From a checkpoint of a small mixture-of-experts model trained on Wikipedia.
Size: width 256, 19.1M parameters.
Experts: 24 experts in each of 8 layers, 96 squared ReLU neurons an expert, a softmax router.
Training: a variant of Adam for the experts, 811M tokens, 6186 steps.
Below are experts of layer 5 (counted from 0) of a mixture-of-experts language model. Rows are named router (the router's row for the expert), up (a neuron's input weights, with its number), down (a neuron's output weights, with its number) and show model dimensions 128-255. Each number is 128 + 24 x the weight over its row's rms, rounded and kept within 0 to 255.
Before each expert's rows: "comes after" lists some tokens at least twice as common just before its tokens as in all text; "comes before" lists some tokens at least twice as common just after its tokens as in all text. This comes from a sample of Wikipedia text that the model never trained on. Tokens count by the router's weight.

# expert 1
comes after: " |", "\n", " 0", " 1", ")", "|"
comes before: "|", "\n", "-", " ", " 0", "1"
router [122 123 137 154 135 126 111 125 161 154  83 138  94 149 163 142 106  98 170 100 161 126 228  93 144 102 156  99  95 109  91 148 136 148 101 126  99 154 115 129 128 133 124 133 126 112 106 125 182 187 133 130 167 161 110 103 130 130 137 116 113 139  87  99 154 117 134 116 151 133  95 119 132 132  98 151 100  97 154 151 162 107 161 149 110 157 145 145 108 136 127 129 132 153 141 138  99 126 113  95 162 165  90  97 134 110 149 122 124 123 137 115 139 124 113 143 119 146 131 137 122 163 122 155 150 155 108 135]
up0 [129 139 139 120 147 113 156  98 119 119 119 135 141  58 165 132 151 167 140 132  99 163 182 154 130 146 137 143 160 129 139 124 151 108 168 170  85 136 107  84 134 136 140 136 129 135 124 113 126 150  90 145 133 127 116 133 100 107 148 148 141 169 103 132 150 151 132 122  92 102 101 122 107  97 133  86 144 120 127  86 154  95 114 137 145  98 121 143 120 136 165 112 155 134 140 131 163 178 117 134 130 146 131 136 107 135 135 184 114 142 134 115  99 167 142 112 128 131 127 152 174 124  75 126 132 100 134 120]
down0 [135 109 123 130 114  93 159 119 160 144  75 120 163 119 128 130 192  90 114 109 117 182  83 127 164 138 164 136 114 152 118 121 138 123 148  90 137 117 135 155 120 130 155 109 125  91 147 110 105 120  96 138 117  91 130 136 107 104 131 152 101 155 133 168 140 122 110 115 138 142 157 117 117 120 121 111 124 147 143 161 117 148  94  98 114  94  57 120 137 114 184 169 121 136 151 145 147 168 208 105 147 161 131 166 156 146 140 130 124 154 130 156 105 101  97 127 119 156 100 158 153  77 101 110 134 132 126 115]
up1 [ 88 114 124 108 162 163 144 139  67 175 139 142  93  95  72 122 110 110  99 124 125 123 183 129 158 122 133 100 137 112 127  70 111 102 164 120  99  96 135 116 109 134 123 119 124 110 146  85 160 109 155 128 141 155  95  53 127 116 123 117 144 121 103 109 125 128 148 110 118  91 141 113 132 135 138 143 135 155 120 138 146 156 140 146 141 128 123 111 142 138 129 148 175 118  93 116  95 153 103 136 142 168 142 113 139 106 124 137 147 107 113 131  98  92 105 125 133 151 120 110 140 130 111 153 140 190 130 179]
down1 [142 130  81  78  81 138 150 128 108  93 129 162  94 142 155 120 133  99 122 144 132 122 146 125 151 121 106 117  84 111 148  97 115 147 113 131 140 137  83 121 154 120 120 118 149 177 107 155 130  99 115 118 124  89 152  83 124 103 129 124 124  98 153 125 122 133 109 121 143 134 138 114 123 113 158 144 108 103 124 157 160  79 108 132 103 142 100 154 135 131 163 166 132 119 128 115 123 120 134 160 109 119  87 118 117 118 124 115 111 146 153 100 123 112 101 128 136 140 170 148 108 120 116 143 119 118 194 163]
up2 [122 151 156 138 129 125 151 159 125 140 116 163 165 150 115  91 112 120  60 124 160 120 101 109 114 116 135 168  64  99 171 154 138 116 117 135 121  88 124 131 148 120 105 191 147 146 115 118 147 109  99 126 142 105 106 132 111 109 154 154 115 114 136 122 166 144 153 112 119 140 157 129 124 109 152 117 128 168 136 124 142 116 127 130 137  86  81 124  94 126 163  71 179 120 128 108  69 155 134 114 108 133 161 116 152 120 132 136 114 111 155 108  78 125 138 114 120 150 112 127 119 148 133 147  99 123 167 135]
down2 [107 138 129 101  96 124 100 171  98 121 141 104 182 108 136  96 113  85 115 118  95 126  85 116 139 108 142 126  89 142 135 189 175 145 125  95 162 115 136 144  95 163 132  73 117 120 163 122  77 134 153 158 144 156 141 123 127 101 145  98 152 141 148 174  49 176 155 135 155 149 140 134 132 169  94 129 114 123 129  97 122  89 144 101 134 115 172 115 136 118 128 137 176 172 156 189 171  94 137 147  83  89 130 143 114  97 105 155  94 102 139 140 139  90 139 125 101 135 159 150 161 104 117  91 132 146 151 104]
up3 [101 138 130  97 151 132 146 172  72 116 143 124 142 148  93 159  79 146 148 129 121  96 199 130 147 137 132  99 158 151 126 105 120 140 153  93 109 147  85 109 102 111 114 102 136 173 100 146 139 113 140 129 132 138 132 154 150  84 164 145 155 120 160  98 143 120 113 133 100 152 148 165 144 124 155 116 138 129  98 112 127 129 121  50 109 143  86 108 124 181 139 164 149 142  99  83 135 115 100 100 102 147 161 158 126 170 158  79 157 170 152 115 155 143 128 146 125  98 128 141 100 133 151 133 133 148 109 140]
down3 [115 129 123 129 131 142 106 138 155 129  90 133 130  93 148  78 124 135 116 166 120 153 165 127 116 149 147 110 106 133 117 131 144 139 100 162  88 128 128 120 108 134 148 170  55 115 135 139 138 112 113 107 112  93 138 106 165 144  94 101 116 154 124  96 141 126 117 129 143 144  84 121 107  97 139  98 130 172 120 100 104 138 102 129 126 154 171 120 153  98 131 112 129 156 140 119  99 124  94 124 142 115 134 133 131  88 111 130 130 142 151 105 100 132 142 106 100 137  84 145  91  80 155 121 172 147 140 145]
up4 [119 109 135 147 142 119 139 155 143 123 130 144 114  97 143 126 104 135 125 152 103 157 157 160 169 149  86 175 108 148 140 144  94 128 124 127 171 151 142 102 104 119 119 135 131 153 102  97 164 115 114 135 112 126  94 146 181 162 136 143 132 140 159 148 136 125 177 123 163 145 153 117 119 103 133  93 171 132 118  87 115 125 107 102  70 145 146 140  81 115 120 109 116  72 156 141 119 146 136 121 116 102 135 145 121 127 119  83 152 131 140 125 139 152 141  89 122 137  82 128 122 121 157 133 136 143 148 118]
down4 [110 121 102  99 123 163 127  95 114 105 146 186 138 112 155 109 110 155 102  93 111 121 131 106 137 155 137 105 120 126 149 138 104 158 124 150  99 127 137 112 145 127 145 159 146 105 153  93 100 146 116 142 108 114 188 119 141 128 101 108 113 120 150 160 116 176 131 152 142 161 106 109 107 143 123 139 207 123 102 125 125 145 156 143 115 156 145  99 127 160 139 172 126 121 156 138 119 152  98 106 137 133 107 128 125 132 140 151 130 122 130 110 139 154 110 127 135  76 128 124 101 120 138  77 151 118 166 155]
up5 [138 156 137 111  81 166 125  88 178  92 171 146 108 147 141 116 132 169 138 140 118 135 140 145 161  98 169 110 138  94 117 149 108  95 114 167 123 128 103 117 111 109 119  99 160  77 120 131 128 120 121 107 133 119 119 116 131 150 140 144  97 157 137 137 137 144  93 102 135 102 108 116 150 140 144 139 119 160 106 122  77 106 115 122 134 146 135 134 121 148 146 141 120 113 160 134 122  95 129 106 100 147 100 115  81  89 109 113 114  74 116 132 148 183 114 151 130 145 123  75 109 125 106  90  98 100 120  90]
down5 [116 110 145 150  90  83 104 132 131 128 160 139 134 128 129 133 144 146 159 157 122 106 111 154 146 160  95  88 139 162 173 129 109 160 122 147 149 107 136 115 119 131 147  95 139  90 136 112 116 118 148 124 164 160 168 125 131 100 147 155 161 160  89 154 128 124 117 114 140 118 128 123 141 171 183 144 126 106 134 119 167  99  97  98 153 116 175 203 148  48 104 113 187 141 166 126 119 102 158 162 120 132 143 139 167 110 136 111 154 130 117 117 128  86 174 137 125 164 116 135 149 105 122 130 116 106 163 144]
up6 [132 152 115 159 105 215 167 148 115 138 139 127 166 133 133 135 111 104 133 148 112 123 102 130 142 144 109 126 154  86 116 122  86 133 155  96 112 153 108 123 132 144 132 171 105 128 136 135 113 142 112 147 107 144 123 190 102 118 131 104  93 119 112 145 133  77 120 114 133 134 190 151 128 123 141 156 116 108 108 102 123 126 127 159 132 109 123 171 119 158 107 146  77 135 144 113 133 185 113  92 144 142 144 170 178 123 122 146 105 142 116 131 121 137 110 113 116 152 120 145 133 145 154 102 145 136 131 136]
down6 [108 119 157 156 132 114  81 157  81 150 165  93 147 112 127 104 125 125 172  90 109  98 181 109 127 102 103 129 124 116 160 148 123 138 108 124 117 112 124 128 134 147 165  93 162 107 131 135 133  92 109 122 150 107 157 155 162 118 156 129 126  93 137 135 131 154 109 143  74 148 120 101 130 131  91 107 115 116 160 121 145 114 119 128 113 108 169 110 138 145 160  93  83 109 150 131 123 148 132 123 162 140 191 134 102 122  99 107 153 114 182 128 141 139 150 130 162 116 108 150 132 112 125 130 153 111 147 102]
up7 [127 141 131 128 105 139 109 121 118 165 125 127  64 111 173 159 145 122 133 107 111 147 124 128 124 130 141  88 105 164 166 104 151  94 114  95  74 142 124 110 173 131  98 140 138 146 137 115 150 109 149 119  97 181  86 161 130 151 102 133 102 107 165 139 115 138 109 132 182 134 117 132  96 158 108 142 125 121 176 124 166 120 130 145 127 101 131 132 176 106 135 150 119 141  71 137 169 141 104 122 165 128 158 110 105 142 108 123 112 132 153  90 129 144 166 108 139 110 117 117 107 134 123 131 143  91 131 167]
down7 [116 146 143 130 144 116 111 107 115 106 133  87 114 156 137 109 155 145 173 152 186  71 127 133 133 148 114 139 160 115 124 129  94 145  90 122 171 155 141 110 142 148 117 137 163 140 144 124 122  83 158 155 116 162 134 126  91 117 104 104  74 109 116 143 138 111 128 109 133 101 147 138 152 175 142 148 155 170 158  93 156 154 120 112 112 139 139 140 139 114 106  88  81  81  82 129  95 121 124 131 119  91 127 113 139 165 109 130 117 112 122 120  75 147 167 145  87 114 118  90 119 115 146  85  88 127 145 149]

# expert 0
comes after: "-", " |", "\n", ".", "|", " ("
comes before: ":", " |", "′", "=", " /", ")"
router [129 132 142 110 148 115 176 161 145 132 165 114  83 107 136 135  83 119 163 153 110 125 210 107 130 111 174 125 104 142 137 130 132 162 137 112 148 156 121 113 153  97  95 113 104 117 134 125 160 169 128 116 150 154 139 107 149 136 112  79  82 130 137 118 146 129 157 109 117 146 150 107 123 158  90 119 116 111 139 113 106 100 124 111 108 131 145 119 120 168  89 141 121 108 132 125 113 123  85 112  99 146 106 139 134 101 101 137 147 111 114 143 128 117  82 164 162 115 111 103 112 163  78 151  93 176 100 125]
up0 [141 132 128 156 141 128 170 132 130 136 149  78 136 103 123 123 135 102 101 140  98 131 157 105 133 156 110 122 146 140 131 137 115 140 140 120 151 125 115  72 132  98 164 134 119 107 176 163 123 115 103  94 160 119  94  86 122 162 139 146 104  90 107 126 115  93 129 143 108 155  85  90  86 131 131 135  96 146 110 106 151 140 117  83 141 117 180 108 170 115 123 109  94 120 163 146 110 128 101 132 127 114 145  95 137  89 138 130 115 136  62 144 182 146 139 127 138 146 130 147 132 102 139 115 155  83 125 106]
down0 [120 112 131 120 124 111 141 103 141 110 110 125 170 143 119 143 134 120 118 128 152 162 123 174 160 106 155 126 105  96 135 113 114 108  73 144 128 121 102 142 100  93 124 143 127 121 113 103 177 109 162 104 114 138 107 109 113  70 106 113 131  64 134 126 128 112 143 144 123  86 141 130 164 125 142 116 147 142  82 164 111  91 126 144 107 153  94 125 128 160 147 126 131 109 124 154 106 139 154 101 133 122 121 144 144 180 130  84 141 140 148 122 115 114 132 125 114 161 148 106  93 142 123 128 144 140 149 140]
up1 [ 70 113 115 136 116 141 124 154 113 100 132 132 125 159  97 105  79 121 117 142 105 129 196 140  88 116 128 161 174 121 110 145 153 153 163 163 155 108 202 112 103 131 140 120 134 134 122  78 126  86  97 126 118 155 130 146 164 119 126 148 140 115 120 162  93 110 143 161 159 170 141 111 151 113 132 115 116 164 110 130 137 138  98 110 112 111 122 120 112 157 104 143 115  97 110 139 100 121 114 141 111 126 176 111 141 100  70 134 155  93 113 126 105 128 139 112 132 112 100 129 129 144 165 159 141 121 116 103]
down1 [134 130 135 101 146 134 128  75 115 149 112 125 131  85 137  93  85 101 103 157 150 118 128 127 131 139 138 127 116 135 120 126 121 129 109 106 148 147 171 141 121  91  96 135  91  92 132 182 149 119 128 125  92  96  93 148 117 117  86 165 129 113 160 109 139 159 124 119 120 114 218 139  87 124 125 103 134 112 144 108 122 123 176 159 102 145 160 111 186 121  96 136 105 111 176 124 122 152 153 140 137 138 163 102 200 161 127 145 116 114 119 154 149 148 118 111 143 126 105 133 125 140 118 111 137 124 115  79]
up2 [142 153 107 132 120  91 152 141 126 155 115 122 103 137 130 128 123 124 156 137 136  67 200 149 113  91 128 108  89 124 176 110 120 142 130  98 163 149 111 150  97 113 122 149 119 130 118  81 138 126 130 134 115 106 114  88 124 148 192 133 130 105 118 105 133 104 124  94 108 131 120 110 149  98 137 121 104 136 113 118  90 110  95 128 116 115 129 142 105 102 111 126 110  67 105 158 167 144 102 146 130 122 143 126 105 110 148 139 116 170 162 143 122 138 137 106  81 115 103 131 149 122 125 107 162  95  86 116]
down2 [ 89  87 122 131 188 144 136 107 116 169 127 102 127 142 164 138 128 136  95 178 154 105 108 130 104 174 144 114 134  95 148 118 119 128 103 172 106 108 146 124 137 114 123 112 153 161 105 153 162 143 134  77 127 107 141 150 127 148 115 103 149 137 158 213 125  94 144 143 114 136  59 156 106 118 116 123 162 143 129 167 130 120 121 138 163 139  94 118 114 113 131 135 150 166 120 137 121 117 127 138 116 134 153 147 132 134 147 123 163  75 142  94 135 118 157 105 129 141 137 155 168 100 128 153  80  93 148 122]
up3 [120 148  89 123 127 115 132 174 140 128 135 123 125 173  97 105 122 120 125 121  86  96 123 119 170 101 122  91 111 115 122 112 133 140 130 135 114 123 149 123 131 133 138 111 138 121 145 138 142  97 140 146  95 139 133 142 193  82 145 102 123 144 121 128 139  98 113 158 156 152 113 124 149 126 146 116 162  73 158 112 123 120  97 114 124  80 188  88 153 116 138  91 151  75 142 125 123 114 125 121 101 156 135 130  78 121  82 106 155 106 108 116 148 126 115 116 149 103 148 138 130  95 143 158  86 142  95 122]
down3 [140 126 101 188 134 139 124 126 150 131  93 157 124 113 113  91 108 114 138 134 117  92 100 142 135 123  84 133 140 146  88 106 158 102 140 139 107 168 114 110 115 138 139 106  67 147 171 128 123 158 147 105 117  96  83 142 157 130 160 117 140 147  93 103 115 116  93 132 119 184 106 138 102 141  97 138 105 163 157 160 112 169 136 129 116  94 108 140 141 134 127 109 124 120 119  84 139 162 121 120 129 119 112 132 121 121 105 141 115 173 149 105 138 153 128 101 110 164 100 154 120 117 160  89 147 148  98  65]
up4 [159 147 155 138 140 140 156 121 139 126 129 123  84 110 103 101 167 165 138 138 123 122 110 139 109 140 130 146 137 152 128  76 115 151 124 137 154 133 152 159  97 165 109 118 134 114  87 138 110 125 145 121  70 164 127  85 107  87 126 121 115 117 155 148 131 120 137 137 126 121  71 114 138 163  91 163 135 140 127 110 127 153 123 105 117 108 129 156 110 101 128  59 102 137 102 146  89 159  92 167 122  92  48 112 164 101 151 100  88 146 116 113  94 135 139 171  96 106 139 127 174 112 153 140 109 124 117 111]
down4 [147 148 140 160 123 120 128 125 149  94 117 113 189  72 134 120 108 162 183 140 112 107 131 109 124  98 138 112 132 156 117 138 135 125 178 152 109 157 114 151 151  95 165  96 112 132 120 149 113 146 128 151 138 104  95 128 126 120 117 128  89 163 135 132 119 147 127 107 129 111 110 134 145 103 171 130 110 104 129 177 100 109 125 131 118 174 164 107  95 118 100 106 117 119 138 143  92 139 135 104 127 171 103 124 140 152  98 163 127  85 171 116 139 125 103 109 161 123 128 153 121 193 111 166 136 135 162 106]
up5 [125 143 123 113 126  95 127 169 110 143 105 106 120 116 145 127 111 125 141  94 157 110 204 110 153 112 122 173  91 123 128 116 164 123 114 169 135 126 169 119  94 104 182 108 146 141 139 127 135  85 177 105 103  97 118 146 143 136 163 192 119  95 111 134 120 111 121  95 149 165  96  86 122 101 135 153 108 138 101 149 117  83 114  82 137 139 133 147 170 118 113 156 112 145 111 105 126  97 133 149 183 151 128 125 122 115 152  91 144 127 149 109 100 127 114 118 158 162 129 138 136 106  91 139 114 112 131 145]
down5 [ 97 122  91  95 122 154 136 126 172  86 160 125 143 143 100 197 141 117 147 131 140 149  99 127 141 126 152 122 150 104  98 130 108 158 170 120  62 170 133 121 124 123 100 117 103 149 147  60 137 154 159 117 103 108 143 103  91  78 111 125 127 111 123  93 114 122 108 125 106 118 134 134 105  98 128 106  83 125 117 136 152 192 151 152 113 138 147 157 116 139 101 124 141 147 132 174 139 125  96  91  98 129 111 166 108 180 114 151 155 139 126 128 127  94 149 108 166 124 125 104  56 117 160 127 118  93 120 135]
up6 [113 136 186 145 132 111 104 163 134 144 105 148 143  82 139 126  80  94 126 147 109 118 169 148 151  95 120 125  73 100 167 125 107 105 152 133 109 138  97 123  77 110 118 129 111 116 130 155 165 128 115 142 146  72  71 101 118 110 121 123 127 148 100 117 147 112 110  97 127 119 151 141  92 134 142 136 121 100  92 146 137 144 132 105 108 162 137 184 124 109 121 101 113 141 119 152 107 115 129 121 124 106 144 156 173 116 137 108 104 168 118 134 163 134 114 135 125 123 172 152  98 164 138 146 128 139 100 116]
down6 [137 144  98 139 128  95  95  96 113 130 146 145  87 133 103 186 154 129 145 115 133  81 130  84 145 112 113 163 143 143 144 148 108 106 176 119 110 150 138 147 158 116 125 158 120  96 108 115  99 143 165 109 120 162 152 127 103 130 127 131 137 139 117 171 157 174 110 112 107  98 121 130 197 141 146 123 161 137 121 102 131 122 133 117 112 151 145 115 161  64 141 161 131 121 150 103 143 162 143  92 140 108 108 136  99  78 152 158 145  94 130 103  95 113 144 123 116 132  89 157 164 168 100 139 136  75 167 122]
up7 [123 137 137  86 126 138 143  95 116 120 127 169 164 131 154 166 127 127  61  97  98 155 150 125 162 162 131 151 134 107 122 140 127 130 107  91 169 113  94 149 150 179 135 164 127 108 159 118 158 127  59 101 135 145  80 109 159 144 146 124  99 144 153 134  88 109  94 112 171 127  97 124 130 134  96  87 138 117 126 144 136 109 103 130 123 112 147 174 152 135 117 124 112 115 100 141 135 150 114 137 138  70 142 117 118 127 117 142 182 115 107 120 109 152 136 114 149 150 132 175 137 146 125 162 150  83 156 136]
down7 [102 140 137 107 109 131 106 151 167 126 111 109 125 141 110 130 137 131 123 152 168 142 142 124  98 109 114  96 206 141  98  85 126 119 147  93  86 141  99 106 149 120 125 157 125 124 110 145 121 114 128 150 130 134 134 164 113 143  88 181 130 145 153 180 150 123 184 174  85  79 147 121 134 134 147 149 117 142 101 116 165  83 148 145 146  56 115 129 148 126 140 158 185 122 167 168 117 136 145 118 142 155 106 139 138 126  96 101 135 111 129  98 183 142 133 116 145 146 121 115 145  86 116 131 130 144 127  99]

# expert 2
comes after: " |", "–", " 0", " 1", ";", " 2"
comes before: " |", "–", " 0", " 1", " 2", " 3"
router [132 163 157 127 116 132  93 115 122 154  78 141 117 135 181 176 171 102 159 149 181 139 153  97 116 141 128 148 103 157 124 118 153 112 142 125 117 145 147  94 131 133 161 130 131 140 127 141 130 146 128 125 155 152  87 137 119 132 164 160 141 118 125 127 100 120 111 137 116 127 152 166 120 109 131 122 135 118  78 136 159 128 154 125 108 158 137 129 121 121 125 152 127 122 146  84 143 142  98 178 163 151 135 111 131 122 142 144 118 125 157 123 152 137 189 104 164 149 144 179 110 137  78 140  87  81 148 200]
up0 [123 127 100 176 129 139 145 109  90 151 118 158 136  87 140 151 136 143 130  68 102 183 119 143 135 132 167  92 125 128 109  69 106  77 123 130 140 124 102  85  99 132 136 176 115 123 128  77 127 127 121 135 112 133 122 153 110 158 103 117 142 146 119 124 150 108 148 135 167 117 115 142 121 132 132  87 138 120 131 159 141 154 141 109 128 120 171 168 125 117 143 166  96 141 134 134 106 119 159 136 111 117 148 136 130 141 136 114 191 109 114  79 117 133 134 174 145 103 133 126 143 136  96 142 137 119 126 129]
down0 [160 161 105  98 152 142 100  77 141 123 140 150 110 126 103 143 127 131 141 113 134 140  87  91 121 112 196 104 107 161 102 146 133 109 101 126 161 150 137 141 151 122 160 136 130 121 110 109 142 116 135 121 103 130  89 138  99 102 170 131 125 114 186  83 163 128  78 134  91 101 126 137 138 151 128  76 114 102 146 116 160 139 167 136 169  98 126 142  85 161 136 124 108  76 142 166 170  88 132 142 162 123 131 141 106 124 155 128 112  89 119  96 119 152 141 169 141 133 156 128 158 129 111 140 143 127 159 118]
up1 [103 102  88 108 131 133 153  72 120  91 138 114 129 180 162 123 157 133 138 197 104 145 115 136 119 103 136 145 150 111 149 146 121 109 148 149 157 107 100 128 129 108 150 140 163 125 148 164  86 121  96 130  93 135 134 104 148  83 133  91 126 135 138 110 147 158 120 125 112 155 145 108  89 141 147 134  93 197 119 136 114 118 122 104 117 118 196 134 144 111 170 101 128 146 105 134  97 152  75 111 154 120 147 114 120 141 139 115 179 172  92 111 159 138 121 118 151 129  69 150 128 132 156  90  99  78 120 117]
down1 [ 86 139 175 113 107  95 177 100 192 104 156 127 108 131 130 104 158 129 123 119 137  97 127 188 136 106 104 110 107 115 138 172 136 114 143 165 102 102 145 156 100 147 127 129 160 122 174 109 135 122 144  88 131 149 124 115 126  95 135 108 168  96 103  97 104 124 170 158 156 171 157 162 150  94 107 117 112 102 121 145  91 139 144 157 164 117 139 145 167 116 115 141 144  84 128 114 104 143 128 173 147 141 170 143 132 172 111 127 149 126 104 106 102 144 111 134  97 121 114 122 122 111 143 124 129  87 178 110]
up2 [122 144 177  62 126 159 140 130 128 115 114 105 144 123 178 119 137 164 176 134  81 137 125 131 127 144 139 129 115 224  99 137 126 131 153 172 147 118 164 145 103 136  98 112 142 129 148 129 139 108 142 103 151 162 221 119 159 103  71 140 116  84 111 120 155 127 144 117 158 117 142 159 138 104 146 146 139 119 123 130 139 155 119  98 186 129 162 118 143  91  73 144 129 127 152 165 150 107 127 162  95 157 135 166 172 163 130 123  97 111 124 150 113 112 122 140 143 116 161 135 132 108 121  88 118 142 136 127]
down2 [115 125 116 139 156 114  63 166 153 101 143 154 111 136 113 138 133 131 150 120 175  96 119 105 164 117 140 119 151 123 118 121 146 157 112 115  98 114 119 118 114 103 121 145 146 141 115 142 114 142 130 152 117 164 129 107  80 131 159 138 155  64 136 130 140 120 127 123 148 185 127 126 172 180 145 139 103 116 102 125 120 148 133 114 122  71 104 146 134 108  97 114 105  84 124 103 148 111 162  81 119 146 112 126 104 195 141 146 124 151 111  99 126 131 147 112 139 140 147 164 154 146 129 125 115 129 149 155]
up3 [160 166 122 140 114 118 135 129 138 137  94 142 152 129 146 121 111  84 123 146 119 128 133  80 148 157 128 151 144 168 153 116 145 129  82 169 110 132 138 129 106 156 132 173 108 129 139 130  83 129 142  55 148 125 158 109 102  99 129 151  86 175 128 129 111 148 133 123  80  85 122 157  92  91 115  98 112  98 117 148 142 161 139 115 146 126 118  81 139 127 140  98  97 158 145 119 133 154 132 110 128 119 143 144 143 148 129 146 158 159 151 115 104 111 101 171 136 116 111 115 116 118 130  91 125 131 155 160]
down3 [122 102  62 157 153 110 123  98 140  84 170 127 169 134 128 149 141 129 146 125 107 138 121 127 115 150 115 118 113 134 153 133 120 119 157  70 116 173 147 118  80  81  90 127  98 137 144 127 138 133 133 119 135 129 108 150 106 172 116 109 123  83  81 159 132 193 113 118 125 138 177 150 173 119 127 121 127 103 143 185 125 105 119  95 110 153 111 155 156  93 146 106 136 140  98 125 160 188 128 143 135 147 150 129 164 118 145 112 153  87 111 152 113 126 122 120 138 130 138  92  90 131 119 144 164 110 116 136]
up4 [131 118 109 112 100 164 130 111 127 180 145 122 149 133 120 131 133  84 165 143 117 130 159 100 112 183 133 118 160 122  90 169 122 145 135 148 125 148 123 133 158 153 138 118 128  95 150 133 148 136 156 117 156 152 134 162 105  98 129 123 163 156 165 120 123 153 132  83 153 129 140 160 144  97 153 131 157 115 106 144 179 114  92 116 156 126 129 114  97 133 169 111 114 155 159 152 125 149 152  99 140 138  80 152 139 145 139 118 171 129 111 130 124 175 143 128 110 122 147 146 115 185  77 152 108 106 113 179]
down4 [140 111 105 143 133  96 128 151 151 173 128 141 136 156 130 129 145 187 160 113 186 126 128 145 123 151 114  89 128  90 118 176 140 101 153 110 149 192 132  91 138 164 138 142 127 172 140 101 132 145  85 110 136 107 166 129 120 100 123  92 116 150  96 107 103 153 140 128 150 151 124 129 131 111 138 101 102  88  60 120 152 140 114 144 141 143  92  85 111 129 144 137 135 116  87 134 145 125 124 126 119 150 106 141 161 134 140 106 149 124 138 117 123 156 107 133 126 131 164  85 170 140 126  99 116  86 121 140]
up5 [108 151 164 178 170 141 129 135 129 162 132 109 124 142 127 141 126 137 121 120 129 142 160 148 143 129 128 166 161 103 135 107 160 120 135 121 124 187 118 159 164  89 116 169 156  78 144  88 143 123 118 117 114 150 133 115 111 104 146 138 152 174 133 157 141 125 148 131 155 137 154 108 164 143 121  94 154 152 133  96 105 142 133  81 128 111 189 171 131 122 141 155 132 124 129 123 109 102 100 169 115 125 134 110 163 107 139 102  91 126 163 131 108 111 161 164 101 124 106  98 147  78 124 118 103 153 128 164]
down5 [130 122 148 144 131 173 123 116 117 133 101 160  94 158 135 140 128 107 162  95 134 108 167 118 132 125 133 135 194 176 181 153 144 153 108 109 131 149 147 145 133 143 143 134 125 107 101 142 135 135 161 100 108 157 122 150  99 129 114 108 117 157 122 104 109 121 100 113 147 117 145 122 162 121 144 147 148 146 146 149 126 122 103 148  99 149 144 169 135  77 125 139 107 108 155 129 102 131 171 122 146 163 109 108 169 129 116 134 152 129  96 146 174 142 145 139 154 132 101 128 125 103 111 127 130  75 146 149]
up6 [124 124 182 185 116 128 140 142 130 151 112 104 125 104 166 137 160 128 163 172 132 144 142 145 130  79  99 145 126 106 134  86 136 111 144 143 120 145 126 143 114 127  98 126 137 160 147 111 134  86 137 119 123 162 115 138  75 141 140 139 149 148 126 106 134 161 163 115 120 153 160 125 167 116 122 144 159 129 137 116 135 125 121 127 121 151 138 133 135 114 119 103 161  87 134 135 114  77 117 141 151 105 117 141 182 162 142  83 124 159 117 110 134 145  99 134  83 132 137 118 164 143 144 116 103  97 101 147]
down6 [125 127 104 152 119 135 137 123 145 114 130 117 102 130 141 148  99 137 138 107 101  89 143 137 142 122 111 166 122 155  75 145 137 101 128 123 134  80 147 149 125 152 133 114 125 146 134 134  85 101 133 149 103  90 106  94 133 144  95  57 138 115 126 153 126 141 176 148 134  78 104 111 138 124  99 124 103  73 101 121 106  94 146  74 129 148 145 123 132 146 160 123 133 135 120 174 125 141 106 131 161 172 103 114 115 137 132 131 110 102 108 148 129 155 111  88 172 185 130 119 158 126 126 144 122 110 125 160]
up7 [157 166 109 129 167 123 121 128 133  78  83 135  95 140 125 139 122 108 128  99 141 135 177 120 169 132 153 144 192 142 125 121 114 153 124 120 123 141 138 161 100 160 122 142  79 154 163 111 173  99  58 143 148 126 109 162 118 109 184 155 120  80 138 129  95 112 151  79 150 124  79 122 125 143  98 100 142 131 109 128 155 118 113 146 168 157 141 117 123 112  75 163  94 129 157 116  94 127 102 132 113 121 134 113 116 101  99 155 128 157 124 157 117 135  81 128 153 126 118 136 129  97 168 114 118 115 127 110]
down7 [133  76 169 151 133 125 115 132 125 153 103 140 160 130 120 120 128 109 125 132 112 114 146 145 125 126 157  95 154  86 125 136 163 147 135 128  94 145 143 107  84 179 153 114 121 127 147 143 127 166 124  93 116 132 137 148  77 102 187  97 130 119 168  65 112  97 134 119 127 106 139 155 110 135  94 106 162 162 127 117 126 116 106  78 102 196 107  89 130 173 140 130 152 151 153 154 106 149 149 110 129 116 123 107 109  77 128 119 141 128 153 184 123 143 145 118 144  87 106  92 113  95 134 110  92 158 117 115]